Below are experts of layer 5 (counted from 0) of a mixture-of-experts language model. Rows are named router (the router's row for the expert), up (a neuron's input weights, with its number), down (a neuron's output weights, with its number) and show model dimensions 0-255. Each number is 500 + 50 x the weight over its row's rms, rounded and kept within 0 to 999. Numbers have three digits each.
Before each expert's rows: a language model's description of what the expert responds to. This comes from a sample of Wikipedia text that the model never trained on.

# expert 9
It responds to: Final pieces of words, often with an attached comma or quote (animal, petroleum, Veblen, "Invisible"), plus nationality adjectives and million, ,000.
router:469502596435462490533456584429440430482491473481443520495500498553485556444589465516478500569481532416411566478465423457499529505671386494562465541481547506376485534436510472498486508491484518432564523541499486478487457549488457508470430488482518495537521421503523416563497471548468505505506536491576451496459533469505525469579544463459424569530555545517459501547557536515489570479593555460573428465571439499645456484517483441446532528501416505434527511446495531447510583526495555606570553486476475437527488503488530553472539521469514657485548531602579425577486557578537485447498537508528503521433479441463426520590523522458456424457548435516536471525554484551479495475571462431421371450570512519476600459513492426553421511464447504395468500401472583475521473496483536
up0:562545483522502503506549528477561486468446468455377559474493550542522475584444510456545515503556544482476589389492425496474517555480489493422385572517514507453528450584568446485530357528533432469475464515463548484497551438508515524507492452523575471531537574511423447483442585504483505522536555492495562567458463504480591516587446405511512460499473527473534564418631421503573479574497588453513479374509547490555545519482515491520476504536500502471586590485578608541535514476560456484453504587516489422407457436486518448637473512422465539508534426439525590546426461510504515445423463515536514515528417506563541462564481512446534522472531530399506457526542470461591427531601480476527551503437600365508531509509452400517441509489559501516504526539473502501561463495428504
down0:508515525426535560627443570519434500501544531511546563534460422481478483490595475452535543431492467587552574493455563430467486500574367531523553464516509537582477533476477406517479538478458486446482580579497566484469549657522552424543459441572481544471439535537504459524416553494477470513511508527535508424454427521500497516493526539533405580524497457475520458503515447469431582469526423538558509504459492599455537497523421504469527464509448465513510542497462533513475619502458595566458473492540514565501488478454511515422532575439583522431523555531491577529526470539436512448489453527484532494461559412470426414516529396591536507556511513510591457502491631487465579505507496565552441506561514547487556390497519458508419481584443491450572501441520555457400577443566600
up1:454468474532528516477517457566498411585459467538533471535456547538480553462512494470497530510482570513544459518555564405508511598427416563490479467522487490480457488518540473402509446500501462522481556493494576471515506519534501394407570405508523512499494455575558484486507462524442502447482559589616508490467500455498511483492495480532512466485518497591449617561551461551508561510489528484519449454554445330569523515599610469515532499490478378553487517520514486463521463554527433478437506502480511541515517560473546480452523548436479522593462456543554491469424509492590516504521495534491464484481424564344486410475436469388509459505455601447513562616369472528471432526422480505479460502615484546457583464419490468540446455401466539491475553427474489540385395545518466
down1:522498549476481497540526512525548499543428526455446501486478545433461455532548537466448483496571449466395563510504581564520512528412571481464478521474543412488526499540500517476458447561476477572477505460498512483597501494514513422428454557465489473470482543439395538581463536460531507504491566485450499504502524557517548541499454412441449538519365532448513512556570550595494396407472432519460445524452535562537540487453459396439452548484570530555449533567464486542566552444564510480483407506490424527532516433389492442430566537462502505418471458515406444434531418641461511506425422467479411494534443418524553527519579437459461607508560518478429503412587484500564430558456508602501446520484597474515479520524491442445522521470452525474567408437498566524461425589505448
up2:458551534548488468497564496480489425598449487405514562506476580546478536473556474591395490419483508440491513507433397467468571491603492536474576499504478518518447564498459489470469488457471471508560524567450572543495478489517510396543430467491503519476518499510464469510494439482480558402488494557532553543368449424470476632486533494505462507461411519455454417540561529537469446529488528559599486506485437547527533609489356554590507481552508476525501511381468472492463454492489426466545522514390504590480504530547432529507472438447388509399435464518551483491534391566453511542522585405508504468517424491570558577492584446509438509547502466464508401490421468512557484564436564529492490481457506502553495476382553478500504513476491583618409424501537478497489473479509462
down2:469442600441503572500471479479505485525459580494450472520446528651482482536477504512466458448433532470511559478552540486476465433593554528501563490470441551567563507523579486596477492484540463509514456561555515478510453546566490457410446578554615397481543460500478539579542449507444454350447577567473605462508580511594513598478587429473535464523440485505491410537428491510462600593472399485598591384433465570509512541477445510533496528403499510484528539433515490520493495522514507522453524460511455515423561518605427472436488442516511558451477451522520486468478470498497492470493411508572557508531436558518448543481512517598497462503396553452583477467490524501512467559571533463440461594520542513490516542476608553489597468444529561517518447458488473522536490510529437
up3:511473580418585458444456549511452478480439503500491454447502489518519493616563465554508558556486468532443567519500489480559497494482423521465416438436451504600429482424516550528538513497491499470583459437549480461477533472563337579479515444511531541480481495442538437518545472426478417469478478549498429520552524553478520502595471482557513602519461492557522426546597518575460465542506515503447504518597513477579507550553501579574507447531462471463520426540580464528463451481508534484586608428574518432542514486434602525531493478502472562493531533551503630622464594498501597400451544522426506408389519467515453449593484485455494481462457463494495547468510483548546511512497507449440543554559489583508529419624572503493539467532522446498468506430558560382520508553497528
down3:547466448497410542558449480508472463582431503512471506495493512421467482432463529463500462484517528528502485491403526572417493579505501438490549588517471424477491482557526519515498406479516417414420529560457461507506445476447582483535532513403496441516400503560533481467481503490453507453457469457457507523511470457521455441419494502432560492505575494443545482465447567518513480453513535502509495504430578461453516500536534379470484506560404528421473425518392430523576446608444460465419401575495624442535505561544398458486472616374510463592460399493515461485509476537488502472481473483542439503526488518593477582471535511436519448593505508566462620533585536535469474555528544511546497502382474498536555618461462501496468463480531543483545513612406507506447569477525411
up4:542547615427479450490447589522396399501461362519534552479553521553532447472418475528501461432527451477440446547561468532530538512478499485424524493464506577505501481564533420471558443567463493553545457556525476473502523501659530531438480508547420526464422421535488373435488540548474517473536501442451444477443450482498508442472616361519543469537483541397507457546491448488479511519452590492516463505474513549497508454491521507488555574566494485515563485478526564452527445470542509623512537508479616533479470464500611495415527524547462494469449554546611529521476479524531560577493582461551471472526473407538494464541487595416511545496510481580509437504524556491564533570458484562470469593461485427446513527433465500489486460487496497384584484520591491644501488487495497
down4:480547455496550503444499551452550465521572577443421512492464543380506517488509558474537450445599542573485501555549439428495443455471487527384491524434550525386498526580530491434535489499606521483542383577472488487532523396608503484524581484481463430467483471458565430555480455543604491549506437540445474492540535529582541428535591489418505446508467462520535502541470485469496487570438507576499497465560505494627548512443556414333529527535456445495529500451547531470474429546525516467500480551533539531475435416490489534515470557583541449504584455474539449475492464560485434517517578499399481510457524469544507518534524557513428499602484472518502505442515553433441396490580483477493538460523556458474498445381510443462422469473583502430548493556582490428448496423529563
up5:428434486580535579596575510520595529444450548476579446519510535552478500501447527564497516521469498464497488446440494473523604488514444532506435432530578575452360464549468480459535447493520500489501473387492587584415533482573486527513482525489479457435489503482454427501553527495551439408524537468484474528524457418580563470405534488486493484474595570436554448475534530507548547429486581509509538472517443527409494560498557546572573547414467581459423573441501497486478497557415549537483550479514551448533431547524487509457556473475536473459433648537478481454563498503501444611533530474537455448513472462417541582455528475545483536454549468537532467469489358585433442457467572379414478506478511539430499424552467442561514536416450461403503497472495525531467461483482455
down5:540529441499490534532535564461559543528513555530542401492418601607463425511514552457375503547486537369504414490552474475558504412492483453467528418424482477523537492480446558484578511487563450467572531553480563446524530407400440534494478506502494485408587563592501575441457439430469540509508477544465499439483505523460528463533501471488398478515568538554459499615490469468462510599528518567493436461584483560653481561535489546468485449498495449491458591490444439569458520512518538392520523457549456445454487464475471507537564407474487513569482488471503460450501523566509455443493415454506519466445472463516399444413473533565498547525458507537548451533465528518434535522470424495535606497483495552475436622613564546436481452549485471480418532461482482485570431520483566
up6:422501421459469469487461564489513455509566489426593510532424521514509471555556495543366409603536497448481538502503511510532553541513515508526471525534544471448471592531392509429532546494569501497482553507450497502507506585500487541526533500523517486496412475469575475422472508599470518483440570584507501477486471475445463498506552479516526530556495533530552528464521502478442426508422456487417442483452493485453522473474524610535464544508508449416476513422421545524608537470489522478487450511570498556439365437526551546506534496507482555494430601517480458451575523467619534404585603497510510505507541543627473509581438536437522386528507519533402471475538493446458419451418535451539544566508650590500488452567475453481477460401554457553446485543435446405446513568559525
down6:504539398549499498416542555570595452477542482506455539457484581397448435485407564456388582515426544448428433459553468450492549408573488465568515502449509474607425516548560541527419532502612519387498394483484544470547523566446484502492523467513500545557538398476548497402586544428412505544579441516479472604448484468566570563587486464445461522484570464539427463458476435520523445521619627480492487485468498575505511491508466541510481476488458546525428485481516478494486498462472509470546552496505421514561408537550513485443481544494463532391488504437526479520523450512490559505531610501461522571450484606492491498546505442521545549497442462601500517522475542548482489426534558500597532492479539552520507556554525501555460587458567523508569518525474613472467521454536500
up7:457498502438465498478623509519483529472530480372486486561493524491527457537536537475508493529543453468469439476527569542603299503547545534460463443482444639541483493513511514411484472470481483523405429464485407578510469479437511522445537423497531521501564476496507518512499447425499448522487486529459571496490512588543574508526477510572497421552509530550399485465469465509482513521566504527551499499548567548566465491510487579421456617492515601477549538516517537456480513532518531435516524514466490456542472531407454516516458388475568469516563479555468491488453543509529510475519488522531468406468443432445452462412401579511513439405549585510404574434429493505436511534581492458605483557499474505506570424450403484308571515492544479496521567514489522531532437510567559
down7:529494558523450579491577484525460528458462476566547497517504487570487582559552412464555611491515570478628589545490404470549473490396492436505527552535523561533471516483512517561489467547574431526440509505550504505531501607500425526491530487521459512538421460462523530503426501515517485538440448451405504581467412449583524489522509449500477539533487525513461481458469468574511491438457458531548473579427548492551639430530465535576400487528531551466541462546504552617486475425502568440491597519467435511521500390573532527488484505460468448485495546520549438440548421446550536500544617550501532443499457487439586568595567462533470497512547535600421451491469493418458548548541517446488516538522580518554558510522466553607526549559565509486522577501509478574413374475439518

# expert 2
It responds to: Finite verbs and clause-linking words after a subject, such as was, is, that, which, who, there (in there is).
router:462513562570521400548541613456491460477507359449478571519411515432434497458486518542500472514498514463568559382550381495567483542522454485396404566467479528505474525511483588530482468545451447457633577552541472591568517528474489404542530575482435499505432535513519502515585448533531514452520567477577521494504553518415442575536442543464525518512498471396552538594564507416510449474511520487519510474455546556453497555550504485424525459438497464503505563530400496567505468488527529420503496406491474532456520581518513433575526485507544485551499521549450490533511490577495527469449486418516506550507409491629534535410499478498481489478580484462518439488535511535519530474524525567507515486613545463593437450469441464387480483481530475417368574473459589478453493545578475
up17:547425520489481496498511648469512482458452567570435402549501480430473595611585473607485442524523584424450561503589456577494474577469557527495521445537509537524443493530413530495477554528459506440524484477455550526550499526508472480448532453452484401564566458582461415515510520450605509603468373540557478481493572474510503532483512520571481499574475551412533367525551479518448517436520528462469519406375504571531435518452445529497552559466511515505573504482492570600522487545504469511470554534532571562449479557441465537535536486482443476513482483577504494509501475483526547482497461561379451580564506526531507488445561436527480489446478431478576551514444520526582476617418542503370500497481518564539505474464458595529477535595514516458577460516514523509513525481405478
down17:536541481499409498504490559448449540501410502448502428427528517504463573544611530488437496533489551568520529553568505429574490539429483445502504473439506462615485556504554484516518502526464442512503438564462579591451506561570478463425597468428463495550462601545551515515508482507499469542459484515468465420494506403503574569627545559503482493477517519489544484527479468538468601486382480455495401537461620522431450491565417519551527513487543466539444531462503501446470501536506483465404396487429482484471490532364434532486568519381436482515456585431562452453538535505516601498508519486472551456486465499442471536459487467430478521579608520538543424542456534473533535493526450467555481455580497481501545578617543545575513597574583421525438450507581518501422507502483505
up18:532471509416567519430421544507483466526438572486512488486434461400409504603437429523506415579587591524499481520477449548445482485464398494481407483555489458498515524482464492537532483586449529473593501548467447554560483463490475456505519541476457490569424437491512521453444519501480448557496475602509540558590491429523446394484466506526536500479558541465502523449506511582533545447483470589478466438472501410579582472511435517530477445480516527507537443399540595542485591522564453496419517518455572471489571553477435572561433493592461494537458534407407427427517458528550471570429596441514498453524466426453525478493420464621592439485509530503525505571515516546496558522528470504460489457492523458626473438402460495599449540576464476483583452522482594502532522510456474
down18:573439470539457496558466496600458544572501423548520568387575442513574566526439463484444531570409410475525498446449624484496491474488455442477487505520483486533599554448509449561473469377500531454461493461548501526516479471580498458430463499510481496456570533546462455535460540506494382464539548459553457463449495563450577629525551480565460437496538443508523535589577500482482398505462423538458383482503557516514514492454513437447496483469522452487520549543355430440561513478531527544514486495552541479563438462553522425451566529406508599507577492484531544620502502510479484457493426463510546500488576543558464544473549492559435550512491519446562493492443404477490484424417492468492526569505484413463432453570501474506549346488503420529503477479518541481563584517543467
up19:414476408586488510506474463530460466574503480477499450531481538450516475497493563476639401542469512472543587362515398498523489513577479545492522456500439438429541545572545528509547486511443556442466449410451488534505485563515509505549629536468452443612433427521456501541459529425543541455520594536501501577513618468447427475531459451472561484496453559503479486496474491499418496554477456600450496585487495471558505475431416502454456476594542487430561537482543512371437466473475554447533394563470512501488493476475472469535523491505418556524508526470497482382453527487543469468544473533468515527461554529453581544548464426465407424562545489480476537591452473556473480500562430537511420548495509528412514514477474603494553458525459605457530526532463493481572641558453487
down19:456480520618528484550534506534422529469537505481541589442551446482506411427469572556543472453501566585515547559499480520514443467469494448413483591546570518475514428511403528460598512502575457464475568440598531487430403510454504487499438476515476563462516385548529515535543512450519496531513475583481526476558342461483473445537453576507471502513477591572531442495402566446515490528479501564520525514502490545456567445545483452468460501408485530471428473566407459466578460447493505557516537496473549623590531510483479561513595507547480463457427548554572507450498444563455603448437443519544432565477417502484443526416465530506500457501423540507456470386498540488501454418464456430493533421531484416443464463515397497460559477506517553544483427467470509388449480480559464
up20:427419623571533549538560486441479437518530485464461499472507512481596508556495478490470472526433507473519400491518499440420568486494458538529437544462503423524459478435479535537489567525463509516541407471501516426519367500576433449432518515564511480566521508564490597424440627462523544616487548385452479448551545547459482510485590434458517404533506515571575540465482524548464533488473530476628509549455442469459511506497487490623524482567460521413400512464450519509533454451518543432410511464536485455420501514480495494477451535506496506530560490527518486529480560570541538526489577545511445531555569648476528417556515552486407478515495443398459505490532514651561542500593528458467518499492527501455468491526459572494561507555580527548465400447442531474476507585479444
down20:537530484496548452501607536525593495499579474463490567515561504418542515583554479508474515608504462561502535507524499470579343470476519420419539458538478485490491535528586527431460521476501412522460555452467443485500586506547543501497524450434472528405464508507443554517566471550404555473453520537396487529402424497511517522566443427527528641472503441543525552586530467507512413478528538514517453490602500480454497522538568517477542459458420580469464515509527414564559513452463527431578570550475514547492495515410562535589452516531526530481464475443569564445471482556523494504549428501518505506464458472516526515376408544467535469533443563459554480552504460567441443516399599447563610463392490502518502519564375448498554584446473436575457446503478506535497479464487482
up21:422489488461479555513530491491579443457394523512540530470557503477444489492443456484493466573449368480469589477480415534525432476452511479652471475480514446493443522501496502466520416504443419482471565514484469520525389507609477572468523522543382434520613519462518502533535528495529431491533447568561489626556545530424532553491507480454503505579514502488576526498402472614537440438508441480429546528473493533468516537513486550501504535561516494503497502500496560526519484524494560401551614490587484454482394540454485439501458498492503475508505546476457498490466516507630518481527582517493451528435521475506509455521528499462396581623494503557570477547539497520539493446534415510536460546578516569433623466470482477453650536489390523494491570603497595551481447429470505
down21:515535567484460548474504528530512539464441516425487554520506494412567475440571563506423547498441562599462492516544448472476607472479492491523432501549616448473570481457528443512554443375536572436545575471531521521608411557418458492463457468500516532513605541530498515515515543491572475421501508370447433389478557451454449500487501495386497477505485484451541473519403486521538559550532498541517549539573413447508507538538499530547581490608480535408532456542569485472467463506569542586469573499450490528480518639442525478501514502495514434429554407621564518456414464485392513461561470489395502482433507539559513475461426520478489503570522421497518474536475467475544434478497479588494409482458453477452518469576523513587435455462494486476451588458580509517511476480551541
up22:477373433547419455518556455535504485506569499367524451470499457569484470454510465485585449526523479540458471529524533601453536468479593470536514465548504545571524481470527528555534421444510450444508499561511481445523550541536443447451511522486527462505591437513488413566482466557443513467554415389485444455561468496457459593478581453517483554469463557471578476589475467436618423535504472476559462438496474552497551490484610516534462460517517507509582502485478501434425514447454478499511445522560459466546475453485562537500596405506470564420580576533500551539416532549535539485537450577492567463607466453486457421435534454593488530561504517511533532496345617611508423517439501443447516527525462549487547507469523516506491466508393437525521464432550506423438497503505402
down22:541531478405540473451500479448530477512562583349536451407510523384582476420511518449516424410540487579486519500499556538491464442457354534537443417552595480568482559493456532513450469467461511492555586560545490471554501566528511388438535522575506475580489515542457553623473490483494468544540465494557539502512435499471435613456527541374522526446490512477543534546489510460542544470540496430550453496509497505466629511522520511450454510513499579477530515482560423519457574441542496543461513489532539536486512464463583462542585454509521520402501527508488492513432514461403551526451507596481529508471506486465502594411574488493638534608572470574527486478496545447515572567464476506492476516501444537560547527518542601489475507571434472533534591527490417556542522560434449
up23:504484499452531475593431477495444462479489400441494510603375500555471499524561484467466562473500491583532495458551424563568375581502609463584513500533510516549454528500486501561505458462578492582513509465554443570444485570530467492484509599440501474503485572522495554537448444553515444469459422447565513528519427432414467484614473464490482505508574576539487461498504468538411546490561525446557462529544548496555402461535584597570502528435457529533421571615506635474534595491544497454509426489539516454452425577481493536576517462539517466570477534465450450496441468443556539448522503570548452462502436479534443530482530543423408510505483527539412437530465465493470498576522464502484589485460518485585538517459584441433520514562500487420596422492446473598454498481503519
down23:421491488464518553569535433475491464477536475480522496533427599468410546563462502422452562435484459403505528430457456543541532543452605477546446613461414611487536442522503556502575460456497640540563602499490486491489489477507504556535613512445431520520473605524498485520524514553529477465493500477407539549472504445479392431488490536560522469511454516517521417460448528543525566573521464478415605491496584573481466470520540501558450477476488493440427500491469435482571437466559578484485559531608562476507500596405520563539504542486504411528471607489454569462480448412496536508532478468467364530451461560475518496519487488424530496474508484531421527497455564449545463606545470469553511431479515496594519528524529477457442468543579435567489507507530465558513569372446482
up24:551530489550523479502503566411488514510576497509564496579454516456478510452419475447371545462458458507433411525504430570523485559509373532405546485612577526456546471432416575523565486472484444511503531517593402469477516561455459519463498401531518488510520373541470394397451547543487480442520386570485524555589595455510529415418557506515480487497481410630537502517534565523532489573564490571565534537513517488499547604462640511492452564556550513468487519518524483523431506464479458412529540488523477487525503472516504495469434480573568499517457534504485480526567462515461446448502632457392505507452549526532542516440497548550450416453526522500416526549663499518474465516450453502503573472484539557415483535508524467501445520437455530539504523501520455502527478509532500
down24:453524545478529433441428476512433516523534444527497465453512535472579506545429435504486459470552509527438559519576480474476490519474538490469493477512443592370397462460496516501551513463419528491421539530433462375464508487574496408491554544516510495417495475491506471546491488426531539567540547603533456545530565492516530386427490539521514546439448451525529493513548539494509510498458604536512524546448500520582562456448487485515441551447443490404475530420502465584516471476490595501394449486536465553465602532518583530548399599621607542414503470536604489614484532595518554429554395480500543509554482499509557461499521489553559469459464552567405511503489515569571449468498434453511536473591432561559447452443400497510426550498445535602483468448501501487488471541484517

# expert 0
It responds to: Closing fragments of proper names and foreign words, like -ius, -ley, -ner, -ton, often in infobox or taxonomy lists.
router:526547513429500489509413437448442460486445555470461527431489528532505505585498542480479531504509602465474510567456449537503537521598423509473533479479589526521523498484483546536475461557496490502453553426474592515441430444528493525468468595569499513460578440552469524602463570601505523361483584444564542504465435420474594462520450547481466516461438454513471485493598532406500544559487506637533471448512460496575578514533432445467470527425525518556504560480430505504389524470432475547552387518417465561559516545530493452576489502534566616487471465387523541447528518535538493568525482511512553476500477485547512522476487472448414504497482426623430462425531485525518545477483497477504474584528455399585607526466585582548427529444425549453441529413525517471490471525546459
up0:541499571558519593453406447450546415446458407514467477452508554598450570529451569595461538449436457426514447501525438562518448512461480423523484515529474566484494382501525541430454614498512501429521474513531510479504488450481542447537588500467546438536596503449448563524383473494458470508519519437450469487466435470503479523385603536563460470490560474470487526538458596567542416468454499615553441530461465506480446501439516553419548558532463526441489569482444452551526550522610530387578583513422494557449488533530608549502476526556537522591464457446525475505412474521492516522484491408533568372556533530551435449514570478468526484538548556523470449535519459459522530554553431505561500463510490522472442513571456486469516496407453568496523555497550444513500431432538563
down0:549487529493458429490525553530498528515592524510571444577479491566560440529483518405479494531563549507430558433457504525409524392525530533469523522529523525495460462462487453479485406556511437594440574449524456601538486525504463593471453551453492510588581548584450384509592498449495495544529526455506482517471447509497475576499473411493554563544537555524525454518533513519567493470528445431527364580476463577585462488417492551510468568500557432527551503453504530453429472571529423566547537510552559515457553471545487539552521473326485602516481537438486496404548512445478529420510520522506428632448540496475538567454503513443486473482427531459498508506479485535468540591550543636520536462437554470547576526457440516586528517529491433418451433470469430490472527590519505
up1:432435575516465447556483473517577459530470534501530498509464530509453599538499451500474436539452561520532432485543400466482582519513515471564612546467452601457488478460532484317568398489533491510478672452579529491513416532544478470615544542504396465515504520495606481479475433541518483517496448566528439523492478455552549499586540531587399507501498512481577462393486564528491550561573508533473491431414506439507466522525470555534540463458553474482465499549500540472577411532528606564493409566503500567374523479451537488457571530542500504514555454436529498500475451517398503524545499487444415482452545499487484497491507561467492467531500488580501456498418458560564534575485531634585512580470428446591467512534446513497491544435506487486513587502453469477481514502482468
down1:446556572488466481505481524588446546539568504587598423583459481460519514447487463494521528532479543444427504457537409519425456442573498443490411498388489515486447482449524433283542577525506466500449516483527492493541469526531470440451475553607516506532508468419478477553527523581515477523555485518501496487555496445526512490539614500544558570397471507495566465540416459531424433517506475525471489525516518547535503462507501480496419431501559497429466586477525522435500416402511397533510515538509505498433489524534425433561435446511493459466524446452556402509477433491449467395560485492522409443492479532548506496579503520422448481557587443558485502526462451452542490463566542522620557563457455456533396531427364530477535487572438516515498534451488521577497533521426442
up2:478519399565540503597549530505387471477431374441530484358533559388544496587518485567432591471516404391453538500481525491485514471613526486563521566512522565422504461504595511553459499529514575469397495529481497462526458473492522485448466470586443468516513482524489497485520484513466545429473449536553461540492490472524512506520516409459485554575478566440502463457468564489592433440565565522524592519525516495549503512415573515486551545540558529362421506529456526436536437562475560517492520598513456629466418493519534560512474563551451516524504406529455425401426491438407501582524500509506450409542506491443457574490494554451522481502542449418545519487440507551461517462513528570470468515581505465438393439521484549459545567476468477481507454493532509466554572523470513
down2:434514463478473531460560506502497461466534557495465548462498436497547528421532566518428424598569478533377574486513627522548530450410546663469536559478500585492435457451575476492489521502442579525527501536505458434490515399603531450502416607523507557501462468517549415591516554460455511433488445567525435476371550546540487493441496405508538520596504507501572533515520529559479397592542488415400512543506464618462481507441545555571496512488533563568428476561610467534492488485521398476429479564481525508458479471497442475523448524569432554492516537395491511495492557487454468533518445488504551498469516584494539584481533527432508492534487499430585492461469427487448510479553522508524540481528497452488480527480484506452542468475465492645464386473548453494472445474457490
up3:513520428357593542477538519421504628553502515550497520546494621475548583520548460573505488513580488473494508459522426462505506466447526526479560487588444490580526487498405675459472513509523424415479556484528603482450535528399497477463479468487549445439497539478424493523582516492481437513432516482500536493433516523444512454507402504428449614496519518448523491492477511545502486435508583424491416527613536537429466460482504497427444507466516518547491427499504576443502463558477500495515471529466463514430586521477400435519563473574494413533500587541534465512475537443461443523455503546442559461462601517501501499422526620503541531510503508537476555452437426569540509529560488485476592475579396480535427496460501505526522530498493383470480485465453563411609491499423465
down3:486527555507529457420542503494570615557582560442521506551469543460561430472427528463564454519525429506434467457557537442526491515497466448489516480445533436558429552465397456497546481529524501440524609445508659473429456582500481434462506547460500504511440454489539537584448522559510487472499539556612535546415526518537494510564503573598467500473548602514489496607511549551485498443481514606481458501553478486491461472511426605508516507437535464483519497591536516425422420523494521491431528508392520436588413526562480555476433452507535495567513504438492523585524583537546501502480573581435427573471569488536473493555537515569441343466422461494547493506532474433495522485502486507514604516501421568446546467500605518527466503483585444462577512572443469468536504530538527
up4:390502517464494552466488515484584498539418646489536474548418506479478475507557484609490488495492540362511487445440542508478407511543465506504440539474515525514502451547422518585522518472451517478551557439485521580476537514489497500469501605409459573549518501582433412512446476486472433560549600454496496470472562528502463510415510437537454472516487527519514585526517526418463513513555541529478518472522545475538569520432478518537457516512549531517437525469542541395468491578529470541560494528506521550410425690523518459580518564430480584499496495501485469588526487491360462477531389468505495350510533579481611424486504589426430487564503445487517561472415560496534550500524519436470549526517513456539502448416567473567466549504454527425451505546423522444479496465560538
down4:457528584461529544436431465469542598515480519581601554441538452452475473524506455497584473440401555424527440490543471527439397440512514493395522579462461515530491546536436436418441536461477521520533373537503533493540543534399503478414511599548530432520549610476534454460560496529498507546499563511479558545492549537553465584506520490499555458481476474576428556456466479487605533555465454503389467460521590478441539584511442567535504488606537463455510542445510578558560460483516523512530549519502570470421417487542530507473527509514445516472498578466448433510556484587460511587554429516486416450456535551518465472555461480475448592519500462420453520442462473495495493592500504598407512532480577431532444475545423573519626481485500440410490415500450488490487467488494428
up5:528482452498520468440545523468469557564468605525463452532633475476472552483456530524460555584447479472512425510461381544519467476557488472521472506552550523474451537548535492489576442627522536439471533463399471621469512559445503528516503490427555512625436554509533475475421579549492477560569520529472508483465489545430506616515534571516535538578546593531456491455454581506483443524421495570555458488462495451551535462555451477466582382426544467466530504527413571452449471469533497388461536449427534475564436520460357444498580511451453544503542456472435555497439469526511541489527463517491592434563483445524541532577531530549484522539524526500517466512488540513491470582412486479522389500562453502536496454454557531476449544441570456412499434380487522505489447597552482
down5:408485484527477471480570412475512525498469516531450461412543457553518524526527554460577459473513551476426432602460435517422551598557632489569584519467490484485489557511494611563510607493494452480539430555566495536534453543497533444497466494453521388538485466503463442498467476523543534509532496455472581511584480476489527455489541503526437540487521469533453481550567485521510458513499486465458572508525446450433479491503488509524460462497569479601474449556437450526505405456483454574514501512424389511419515433535533419518509483463567452495512308506402537501501536454466551520450526478438397477492517558595459491408580573526529493542427517573628503442483452585411402474481569451475488407513519620501486498473459441460464539503477542508588514474411492574531559452475498
up6:494489456551484463548475553472461452517538520501418551545441528572465450516563505543553448571497531543482477534571424523491549528498438507422483579466464578538589527540481560587547412523558470542442645514509493388488581502510464538553528503484457482595405387424488523537548459545489478479452461480592485518529462553480513508531419487476454514490478412520472622548548399512392507526505495539583512473495539542504523463547515560668468477536481445468519600565392495526435510457539455517502460503534516481404549558470535568495513519475453515532501385513493471550547467441531387566533529551467467558437467533491469529437447410478487533512452522505556495525515504581502487415545506516476463515524573471547419499461488459473605464464501408420552566447543525575388483548514402
down6:578518457605550429533500605488522373534519557441449587477514429451495547453547431560462449525499552569497501536473391505545361463476483555556515478468488566497488640504469561498496530567511554560483571420512538504433456505440462451520522476530439415567412405411485469519394565589452514481471578536522431453434436473433469584584430481488504522447476457468512487527444478513493472496436557512525429496479492582443505563500439497448486503576508477463416582543448458494437460460441503524513553496467456487469543556524516462481510433575493438450419430467585552543482542514460468476478460457571524538478493448469495377520496470572421604478472565575560544503509564528488511465499481478600445473475536566496495465543512451527451523498513481542528487412561625461410508509525550
up7:500515544532506503464520564533425473494519454542595435443550390488492416598533559536485541416588463532460549590492412514458528497456540530422446528568466499516396458446511473473572457546469581519449515554377525481514526485507497493452581474412470514513534494555475509535555463479525530419537564478483482506404515480468558496490474410548528489506530481440395447580517409416446563496514542552529495467471505518615611472476549467520512533504587502523461445468430597428402516489549516609603442550615468545536540528555435483483620498530499491543508455468476529532453544559539490531505535415488484532451451562525560426442490510481452477462429559586427505569479572524472494480466441586501635517496544491411461452538469432533520530531514527534548514522437522487457368493521505
down7:357515475537499612548454358511508492426528547492497527505560491537489523533576514517496428399459505556513488392535533476496411441450415505461513484441447508455514388517528449522485555544503523553453456505476525445521460515587531484544554489460496460415586602420436522491594498466530428540472465493480509476522518559539495457531490525484564558498575548500561444511513459528491504501491396548489552481483495565455496473416475626450566509462492450479576541546493517545489425559527493500463495392429525473483512493516466601458603534564562612428567469496520501475447401410526516498495468455508552544577531558490452381502597559572522503520652515511533458527554459443446549464503471507434455457467560496458454493546431541461523441511482485623481515490457453411551569508477556